{"num_hidden_layers": 10, "d_expert": 48, "hidden_act": "swiglu", "router_score": "softmax", "router_cosine_scale": 10.0, "router_bias": true, "train_tokens": 454700000, "dataset": "wikipedia_en"}
Below are experts of layer 2 (counted from 0) of a mixture-of-experts language model. Rows are named router (the router's row for the expert), gate (a neuron's input weights, with its number), up (a neuron's input weights, with its number) and show model dimensions 0-255. Each number is 500 + 40 x the weight over its row's rms, rounded and kept within 0 to 999. Numbers have three digits each.
Before each expert's rows: a language model's description of what the expert responds to. This comes from a sample of Wikipedia text that the model never trained on.

# expert 16
Final pieces of surnames and place names, often in tables or cast lists, such as Smith, Wilson, Hutch-inson, Rich-ards, -ski.
router:563480459473446474507476471498480527448420538501458511469525504549511516463504565509456542449444489414405528463424426478534531495540539479487518536525487518465447443542491457526482532427451530544523426532506519471413501466480544497454522561479488434551465538455511479460498514451508521562496497524556539420536550482526540395473463475542467515526498466566527467515453474532496461498429466513567520427524441523491544478548484506531511465448482515473515555457447500461489467465598537579521500511533464419484486528476520633503493517473489509493509486493489523485537505484535474541493486553534493497483490508443567520567478429494575465482442522548477502487454468548471510480537473488479527519529498465484366522557464503495577529518446527451465456487552481557421466464447525
gate0:444525502483398528487562529447517473527508465507485487588548594496527503425531515476467508463453520401530452502508477413510499496548430571480465560469553554497525494504509410458500455550487454470483501474448569477558424489479474498557547534492445480506498589416496520513473524459564488514572532529465511487496505545525476501431454513483447516492474424493553506513514498487484500474440498500561453486546509517515460458521462460467469494440444438493447457522437563441507516531601476514478435497523515547523505509527454497585530488524484462528482467474422462508438520491504597518574465475510505472462549504527594496481481506457541502421482516539549481478467486472426481556498506458525479400525508530528501477492551527495551489533487513526396467523497486512580468507479540
up0:481451573569555462551498540521513525529482612497531535491556450446467515525468525450510523561528505526471513508528517458471481554413510455509528497532473475534471503511480517575516473481520512489498488508454444493519567439547483479546543463464524524539521493528461491474473538480508498444525518435524454593494475483477545490558562388502518481504474557508511510464482440533523525569523544452451527459497494498444557496516542535489500561477567543448550523569526485528510543498438503473520526362486527464531485492474525467493551555428594501513543529501529583432617522519540461469543541484523529536527516545543487481451533423536465461501480485540467489483561493509532526473497467455450530562465497494480518503532488498498439486451532500479589579465558603544506508478597511

# expert 57
Initial capital letters or first pieces of proper names and codes in lists, infoboxes and tables, such as St, Ch, Ar, K7.
router:412474485510466479487514574509531546517475483444493441517487522449504532543489491500538455495468505519525576485477521547568481533482481504507472559478529542450362451493443529494455516430481530423435485497535480578511507474468500479523529517492487485491575470447476521495576517546493455467529444475488476401538491522541507489423466484515420442557488607553442512518519521516512489526486505521465472472549513465486545560493571467452506576488518521512521471555524487531548461476511516594461483543497506513514579494525418498534421487447505573496555517502507501469486508444508476470517521451403459563460459514422565586484500547506476536484513558429522490507481465544532490447466392482442481508479450483462523570505519443499512540453510539479521471495528445416463497450487452
gate0:497513568490469412512523397458431557479510515472533513582489490489488549500530561476558445499423477415470491495461515464572457511413481488494511509467489507538578502457469521471542512461540482507538514531481498407477520581535400504423440494478522485425476506470567533521441410574521543475504522547528544542466514495527487516475497461452496474513477512494485498481437412542527454407485538471476505484493521467470545432510514523509528464542565503472532470500492474507542501537468550437453498520501460530523530569511467497430512517456498435557465545525504514513486527475562476529541583534544469473449506503438536464496569456516489566523452561536494546497456457458415521519482496470558498526468566461460553508522568493556422529543472456541534445541556519494474515521519450
up0:510471569530437440565539405475451585457487474462526545504469463496450511494523558497532486464456454388461495507488509513559428520442458491510518481467498493488580476496460552447574490445526466510497495531517517450471525571550425483460491529490533470397462511455553567493442445517478503487542532546540487504500518496544502551484507466516468543520486500482452488502486472502502482396480519515491514487544490480482566416518516520526499453459543488468488462481468487510482505586492517448471457533517483508502521525535487582485519525469512457604518528485480515534479534524569454519545546497548433475451551520456532457489544429553496548520445581488492556475490460509392530476504470466503457476418535462446509501552504442540422551504466428557564437543587527488460532514506463

# expert 18
Middle or final pieces of ordinary lowercase words, often after hyphens, such as right-of-way, Spanish-language, intimidating, fencing.
router:463546508486544468463556525503522530478529607449462509478460551484501620514501474538497491544500458554408454564475498521488501410466471547527523531535519538550558402474484558497504538483537492461523449467518472496514516486519542520481495492510488560517546505482453463466483448517514452480470476453447589497586458485565520516487446544483522472432499546532499488478475503500592468563502445505415524529499575478479543499440533551549493482438505534537499528468530574427512468486492476469605488507554495575497430555487488490453504412478543490464566529479500481435466473505547507536390520453514514491502590433522541493495528534501552476420477510521539518529521565499478486445573510590505462512434483506504488468487509468441486518531502564509522471460472440524498522491513432
gate0:541448469530416569488562497572519532502447451469461508469490487497515521592451438471539506437434524591406518519520489510517547495488520523487527531525501565409468527505487475482458474514507426486515557508478511504509513521514509541467513563566570539546521557480514507535549525480474498504537493527531565379500494550566502456515532482521535558444533552483549535420483560509490528517470462590477509480452512473512547567524477454566545562568502443521614533453580458429512505431508493498541509536492510501447534479528421520540540488486533482504432445505511537450497530483488467566471545510488477560442512475510566533531528560467528513466579474546461527481471545474448480553490431470502461501465466537560467521479508576507555516498499487483524518550490471495491494420533537
up0:499574541507510450480494529581503413500487477505462535528451516485519562602508523497479513428511490454482421532532490503491512534504489479502554492485540490484563475498454462592490531474464529485524482533555552459514592454478526510462489549519481475506525489478491510492461447465457475507462512470424539542518390567501507526522494542482491493420444515511545507519478457493407509524525482447539512560414539511414505524465460446509546490456451525493429525473534527461535488508485486430510516602475520488507488521502515519510525415575475484531545516496443480473450473546522480561513585466567515503501587416500480526549449444576531543536499485532584545552472534455452498456445513513488512487549492498491607498418481507534400486487548447498484534430473509457559483506535517

# expert 0
Short pieces inside parentheses or codes: single capitals, percent signs, closing brackets, unit abbreviations, as in (5:00 a.m. PDT), 50.11%, ChEMBL.
router:473503462517465515520538521560535535498453427433477427489481463500542514527503517457480460525442517527433525517536557549583450442516491542438507531450525522506514532483474523440385499461506464504464516438535449597523522484483501494546505560570474528461477460453483512542555504499489452540526537516526543396524467478523501498509524539446483466511528450472457505490577510424552488537586503471502470554511497486437502547477490450421498527526552433522475505515471484514444431514443502615456468557465539515442528517645442441472482534485548505503525496564510514474532504451525550484488480486439425535450448475498527557482504541520522475458513585452538482528484523557525431475493497457468476443474487428553473486478489520472491480479503574500453493494540453432509508505426475
gate0:542509519528555539538492537459483485521534442492476491469487456559460488497555500475487458519492551529553498516480499534456435510612485527481513458481529510573483556451607566545501527544476449548470527484505523492566458460503538407509460416536511506482462570456483401446459500529475418530462476545508471517478510459495457479529476490558518584437457519473539499476538501566429522441573513502521490498567507501418524492459489468482516452486510467537497530464488498505454547512556543556542617462526552473445572461545503556460456451499473487485526558494467582432548490450521477496503526509550533483499528470496436451516503469466497515481534504482512460521563450498462540460502608401515512561537437490565504504531452552420468506478497514447482489496509518458522450548483458
up0:496453611467493446418553466519455493520534532542465498474474534454471564484566415555461482550524525474550479527481548521447538499485536445521507475516476508581491484452490465503553430508493548458541491465489542405433506552488496531529512468503480578526523522422505587545467496529501567433517564471528508484511486478455473522516460463549525509518483501485539499589466468539482419478431525536505476500483506496461426483509488484504449503491492533515449495580534479498517506440516427480450489484503520481443473475550495485496496509473459455560449537545452527494489487461403480488573495521425605472494507545546473536556439539542465401465586507473440550477528547581438468540486434502533483510557540460520493505519481451418509459501502515489549528471443527498523535560436502